From a checkpoint of a small mixture-of-experts model trained on Wikipedia.
Size: 14 layers, width 384, vocabulary 16384, 64.9M parameters.
Experts: 16 experts in each of 14 layers, 320 GELU neurons an expert, 2 picks a token, a softmax router.
Training: a variant of Muon for the experts, 373M tokens.
Below are experts of layer 10 (counted from 0) of a mixture-of-experts language model. Rows are named router (the router's row for the expert), up (a neuron's input weights, with its number) and show model dimensions 64-127. Each number is 128 + 32 x the weight over its row's rms, rounded and kept within 0 to 255.
Before each expert's rows: a language model's description of what the expert responds to. This comes from a sample of Wikipedia text that the model never trained on.

# expert 7
Description: Starts of names, quotes
router [150 128  66 101  76 132 136 137 156 130 148 106 186 171  98 111 154 126 106 155 130 106 175 125 177 100 105 115 154 117 153 145 106 127  90 112  69 159 196 121 105 135 115 148 154 163 118 171  84 115 123 154 187 122 179 187 207 109 114 136 135 162 123  72]
up0 [175 115  95 151 112 118 125 118 116  70  81 111 124  97  93 180 134 106 234 182 112 128 109 155 119 163 153 125 145 128 149 161 118 124 214 152 112  91  98 128 196 137 139 111 183 118 158  91  81 100 117 156 145 122 114 123  87  69 144 147  82  96 147 141]
up1 [ 96 122 152  81  96 143  73 153  80 139 189 160 144 115 181 213  92 111  59 150 116 101 105 136 148 139 153  79 143  60 142 161 185 176 111 125  96  68 149 106 125 140 154 137 125 162 131 121 145 184 137  94 136 116 149  96 104 130 115  91 180 177 118 139]
up2 [ 83 120 129 168 108 127 127 119 108  97 146 149 125 108 161 139 127 133 113 151  77 137 135 127 134 112 157 170 132  91 119 186 111 125 153  70 140 100 111  65 183  90 150 158  88 142  95 145 140 107 130 143 165  73  89 151 125 171 123 100 125 177 128 139]
up3 [148 105 127  94  83 109 158  83 162 111 138  84 180 174 119 118 172  96  53 180 150 127 148 147 108 142 151 138 114  97 175 120 154  96 145 144 198 137 126  65 111 128 158 121  80 136 141 145 137 123 170  71 175 158 124 179 132 114 119 107 124 121 187 194]
up4 [134 112 179  97 120  80 122 115 124  74 164  95 161 121  75 160 134 124  87 178 134  66 128 164 121 130 187 129 161 125 108 141 128  80  74 132  56 117 141 157 141 121 132 160 147 105 141 121 125 118  77  75 140 108 104 200  85 141  99  65 130  93 148  77]
up5 [110 189  83 159  98 153 134 126 140 159 150 106 159  94 141  82 190  75  97 157 151 192 131 127 122 137 130 167 111 108 162 120 119 122 142 212  78 154 127 115  43 125 133 128 141 176 167 113 120 161 109 139  96 123 131 126  95 100 109 100  97 152 150 135]
up6 [127 153  84 105 122 133 158  72 112 132 128 103 161 155 147 158 120  71 136  76 130 168 157 196 130 134 190 143 131 116 149 110 133  71 200 129 104 156  56  44 132  78 131 167 157 154  75 150 123 157 137 148 113 104 133  96 101 187 142  79 140 116  96 119]
up7 [126 146  83 168 141 213 120 142 106 155  93 150 144 150 125 127 106 153 114 171 132  58 142 109  88 161 117 127 112 103 109 141 105 114 132 119 143 144 131 123 129  97 112 107  96 111 158 141 168 156 140 120 111  82 134 138 168 133 138 137  94 142 122 126]
up8 [159 134 156 100  91 165  53  84  90 125 108 139 142  85 116 165 131 176 163 183 174 141 129  73  81 136 146 104 122 118 117 110 155  79 127 139 110  73  81 115 170 103 108 162  90 182 144 177 107 158 112 137 146 112  99 100 156 141 147  80 106 140 105 127]
up9 [132 113  84  89 140 142 126 116 176 132 113 150 136 180  84 190 125  82 186 142 178 146 185 142 103 122 171 116 149 153 160  96 196 131 119 104 227  74 139 168 180 111 100 121 116 151 101 133 148 118 111 159 109 218 140 193 108 143 142 117 100 154  98 161]
up10 [123 131 178 150 124 117 137 106  90 160 178 104 110 125 116 123 110 133 160  97 102 136 132 127 129 130 172 106  99 160 153 115 100  80 138 135  72  88 159 155  95 131 138  90 189 134 111 166 134 178  96 129 118 128 132 102 171 115 109 129 137 140 118 140]

# expert 2
Description: Word-initial fragments
router [200 137 135 165 169 111 110 109 177  99 130 177 154 118 192 130  99  95 156 118 111 164  91 127  92 140 150 169 123 143 191  98  87 159 153 123 123  97 146 162  90  73 166 162 120 107  92  75 107 132 160  83 173 101  75  95 155 116 170 190 130 168  98 116]
up0 [111 153 112 153 186 118 125 104 134 151 174 111  73 137 104  86 133 144 133 147 133 120  85 159 101 137 113 184 141 140 137  96 111 143 112 137 174 100 111 137  83  89  75  86 173 133 149 103 137 141 102 122 102 113 116 120 136 111 126 131 156 102 128 181]
up1 [140 109 151 150 160 192 106 123 136 102 118 123 123  90 147  97  88 127  90  82  95 139 139 222 120 101 125  93 107 111 137 104  94  88 150 105 180  91 101 112 109  88 208 137 213 121 114 131 141 147  99  68 109 121 128 126  42 125  92  75 117 109  87 127]
up2 [160 111  26 130 119 112 203 108 102 106 134 102 141 162 130 124  93 119  82  92 142 125 121 139 119 152 140  83 126 125 101 129  73 175 162 132 137 132 112 153 184 159 156  35 160  73 114 124 124  97 116  67 135 132 202 115 121 141  64 120  90  97 152 109]
up3 [163 108 149 172  75 160 147 115  67  95 106 155  67 114 103 101 145 110  95 140  74 134  85 126 142 177 128 173 134  80 139 127 131 105 153 202  50 162 183 116 137  89 149 120 135  96 154 124 154 183 133 138 182 112 125 108 129 100 147  92 139 109 123 143]
up4 [120 209 117 102 150 129  94  95 129  45 150 160 144 130 118 123  91 162 103 101 168  96 135  99  96 119 107 158 157 116 128  83  94 154 166  80  96 115 114 162  90 151 178 119 127 122 173 106 111  92 122  49 136  83 184 141 144 113  56  85 133 154 111 101]
up5 [123 167 145 128  99 185  40 119 152 139 131 104 135  59 179 155 147 136 149 122 126 120 147 118 151 108  93 130 129 125 165 127 124 129  49 117 101 109  95  71 113 143 123 149  91 125 156 136 112 104 202 104 109 107 113 141  74  92  87 175 126 147 161 117]
up6 [ 87 165 113 157 143 154 149  56 155 122 189 138 121  93 140 135 107 101 147 165  84 101 115 148  66  59 209 141 117 155 160 101  94  31  94 132 149 182 142 122 119 142  80 129  59  95  72 123 130 152 156 133 128  92 114 166 153 182 114 167  86 102 132 160]
up7 [148 155 121 123 156 159 107 119 111 150 129  93 104 148  87  93  75 125 169 173 125 141 139  71 185 134  90 206 170 161 142 102 104 179 162  78  81  74 162  59 106 141  67 140 162 192 120 203 112 170 146  68 134 161 145 106 155 101  67 155 152 113 155 118]
up8 [135 145 146 131 165 105 101  93 132 130 180 134  82 108 122 101 115 202 110 147  50 123 103  90  98 143 210 126 122 158 152 121 209 159 173 112 110 180 154 129 148 127 161 123 128 102 108 120 144 183 169 115 118 109  88 169 115 145 189 118 101 158  89 146]
up9 [124 149 103 133 142  93 142 105 153 147 156 140  90  77 124 132 202 158 122  44 148 145  79 131  75  83 103  40 122 128  94 119 152 159  72 120 127 103 134 172 202 131 118  99 164 110 107 113 133 119 150 179 134 147 107 165 153 194 127 146  81 107 121 175]
up10 [120 135 100 148 109 118 152 159 121 133 189 116  84 125 150 107 116 101  86 121 120 121 100 106 143 169 167 151 163 116 170 145 106 181  98  95 100  79  89 103 149 113 193 173 188 155 166 140 106 164 148 119  79 100 181 107 135  70 176 130 109 165  74 163]

# expert 3
Description: Surname and taxon pieces
router [123  97 148  91 118 119 178 118 112 133 156  51 147 162  79 158 151 190 107 129 152 127 155  60 135  53 113 141  67 155 120 151 173  84 100  62  96 120  88 131 152 150  99 150 129 109 131 121 128 105 116 170 126 164 149 106 164 116 125 123 161 140 111  91]
up0 [131 103  96  39 105 145 112 164 147 148 148  57 148 117  93 184 152 110 152  80 131 147 100 162 107  82 215 159  73 138 162 152 121 136 144 120 114 111  91  81  80  92 116 114 163  84 130  69 132  85 161 101 106 120 119 159 148  68 164 142  75 162  92  93]
up1 [ 67 148 131 119 104 143 118 154  80 113 145  87 114  98 120 168 123 107 132 164 130 130 130 104 103 135 146 154 141  39 150 113 104 120 173  79 164 103 105 127 106 144 143 158 123  70 119 158 121 182 127 116 116 129 161  83 168 108 148 181 147 141  95 105]
up2 [141 111 113 155 134 109  94 103 151 115  91 145 117 144 119 159 169  49 148 152 119  96 122  89 140  97 126 152  99 137 114  72 133 141 128 120  72 165 192 187 144 130  97  78 150 146 147 138 139 133 168 114 101  33 120 109 113 133 138 150 147 170  89  90]
up3 [136  90 141 124 136 170 137 127  75 133 156 140  52 139 125 130 188 132  66 112 161 121 104 128 154 121 100  76 102 115 162 172 118 124 119 115 142 127  60  66  43 135 115 146 117 175 147 125 128 111 129  56 106 129 144 110  79 161 127 128 121 123 171 126]
up4 [113 111 187 100 111 150 138 119 122 114 119 121 163 124  73 134 114 151  83 100 125  97 154 103 116 125 177 195 122 137 129 110 182 111 128 120 122 118 155 125 177 124 124 159 116 116 114 132 135 103  73  92  78 147 167 155 121 138 122 170 100 116 146 101]
up5 [ 84 143  92  92 143 121 146  99 121 138 152 100  52 105 113 130 149 102 137  91 157 112 103 152  93 137 106  77 104 133 146 129  96 118 111 122 131 193 134 125 136 180 102 143 115 138 108  97 139 116  74  73 102 119 114 125 213 102 137  94 136 169 151  98]
up6 [119  66 161 167 196 151 176 143 107 116 143  92 138 153 107  70 135 145 137 116  92 193 130 160 135 124  79 132 149 122 164 126 138  79 117  72 117 132 101 123 149 194  94 136  81  95 153 117 136  91 202 108 127 123 191 130 153 176 150 133 107 142  89 153]
up7 [146 106 136 127 105 134 133 110 111 136  94  97 174 108 113 152 161 146 121  88 116 166 100 137 201 100 150 188 136 159 102 109 177 125 118 119 158 148 100 157  91 100  95 144 133  94  86  60 128 127 120  89  73 106 114  80 142 148  74 117 137 109 132 140]
up8 [ 78 119 124 127 103 159 136 131 133 130 171 100 100 144  78 187  94  75 128 114 109 153 129 132 182 144  99 140 133  86 190 121 160 181  93 127 157 129  93 129 134 152 119 135 147 102  68 145  98 115 178 119 156 132 131  96 114 158 168  79 106 144 127  49]
up9 [ 92 114 112 137 196 171 142 115  78 112 146 168  79 128 116 176 108  94 107 113 123 155 117 141 156 135 129 114 139  84  51 122 104 133 139 165  86  75 143  78 109 142  81 139 117 119 156 185 115 131 148 149 102  84 120  98 131 148 102 148 105 136 145  76]
up10 [ 86 158 174 105 137 104 180 145 114  97  72 174 103 156 146  87 164  80 152 219 105 131 121 150 111 109 255 116 101  77 140 113  97 106 173  57 152 157 158 144 179  80 133 123 161  62 144 163  92 107 170 129 101 150 171  94 117  88 132 129 134 148  80 121]

# expert 4
Description: Name-internal pieces
router [176 143 130 106 145 108 109 174  91  67  62  96 129 172 118 114 189 147 110 114 144 105  96 121 170 112 110 125  84  91 101  68 174 101 144 172 180  99 137 180 131  99 107 156 123 160 128 146 140 102 138 195 190 108  86 147 121 165  90 121 129 117 135 115]
up0 [141 180 162 120  83 119 153 117 122 139  85 200  95 123 106 164 124  98 199  94  83 125 141  82 117 169 117 121 173 134 180 157 141 118 119 126 119 160 137 132 135 126 104 158 167 159 160 152 128 123 111 112 120 151  93 116 109 146 130 118 130  96 113  98]
up1 [162 144 126 103 148 159 128 134 123 114  94  88 154 152 172  81 163 150 157 134 106  74 145 115 100 117 125 204  98 139 143 113  83 136  72 126 172  85 153  99 117 156  99 128 164 117 131  80 136 138 146  49  61  70 154 116 115 130 144 150 144  83 163 107]
up2 [171 113 132 116 121 155 151 167  61 143  60 148 102 147 148 158 147  76  84 191 202 162  74 180 108 137 112 128 140 190 130 107 125 168 141 137 135 174 145  79 147 115 147 139  94 102 137 117 104  94 152 133 100 112 101 104 120  85  76 101 104 121 120 148]
up3 [110 144 154 133  94 129 139 127 139 162 163 153 124 147 123 119 148 119  83  53 115 119 102 156  94 104  75 109 135 123 147  65 124 155 116 143 106 135 175 107 141 116 110 165 117 143 122 142 126 160 158 133  91 116  93 132 120  90 114  84 119  81 129 115]
up4 [160 185 126  90  96 102 115 118  75 130 128  64 174  90  87 109 190 128  91 169 133 130 141 122 152 150 126 142 139 135  64 118  96 150 144  90  80  69 123  42  98 125  79 131 103 147 103 129 151 131 135 134 154  85 148 111  87 164  75 158 122 111 139 105]
up5 [101 135 106 106 117 133 105 126 162 141 134 121 107 144 110 131  76 102 155 112  52  94  68 134 156 148  93 161 117 109 108 143 121 162 116 137  82 130  71 168 121 130 116 128 148 166 175 111 103 200 147 110 126 113 128 175 134  44 141 197 196 109 152 142]
up6 [ 61 118  66 132 156 158  50 102  90 135 152 151 131 110 137 104  87 171 207 149 111 186 100  85 139 228 139 168 119 133 118 113  92 107 160 141 125 100 115 150 152 106 164 122 151 115  94 134 124 103 107 111 179 112 161 146 196 145 140 199 111 116 158 149]
up7 [ 84 152  71 169 129  92 161  91 112  52 158 144 134 105 119 176 146  78 109  82 102 151 135 140 176  65 112 154 107 135  89 116 111 123  61 150 133 148 164 129 122 157  90  65 146 102 104 122 118 139 139  86 122 156 139 102 123 139 106 113 138 192  92 175]
up8 [160  92 226  67 148 132 103 210 113 135 128 114 163  97 123 181 194 168 132 143 155  70 121  97 125 147 117 132 135 108  89 218 123 153 175  68  96  80 130 112 118 115 166 128 157  69 164 121 133 128 130 118 108  68 127  99 154 171 155 184 163 138  90 124]
up9 [139 151  71 128 113 133 118 164 132 128 125 141 112 130 103 128 106 153  71 161 124  88  94 164 129 166 123 116 115 127 165 142 160  71 109 171 180 133 102 165 139 160  93  51  96 198  89 128 140 134 146 145 101 176 157 152  83 183 102 112 147 179 152 128]
up10 [153  97 133  74 111 115 140 113 177 123 168  91 141 107 108 135 157  75  84 219 155  47 128 138 143 121 101 125 112 106  78 132 116 155 120 106  44  95 134  77 124 104 115 129 108  98 132  86 130 171 171 131 166 152 133 180 167 196 150  99  98 107 132  52]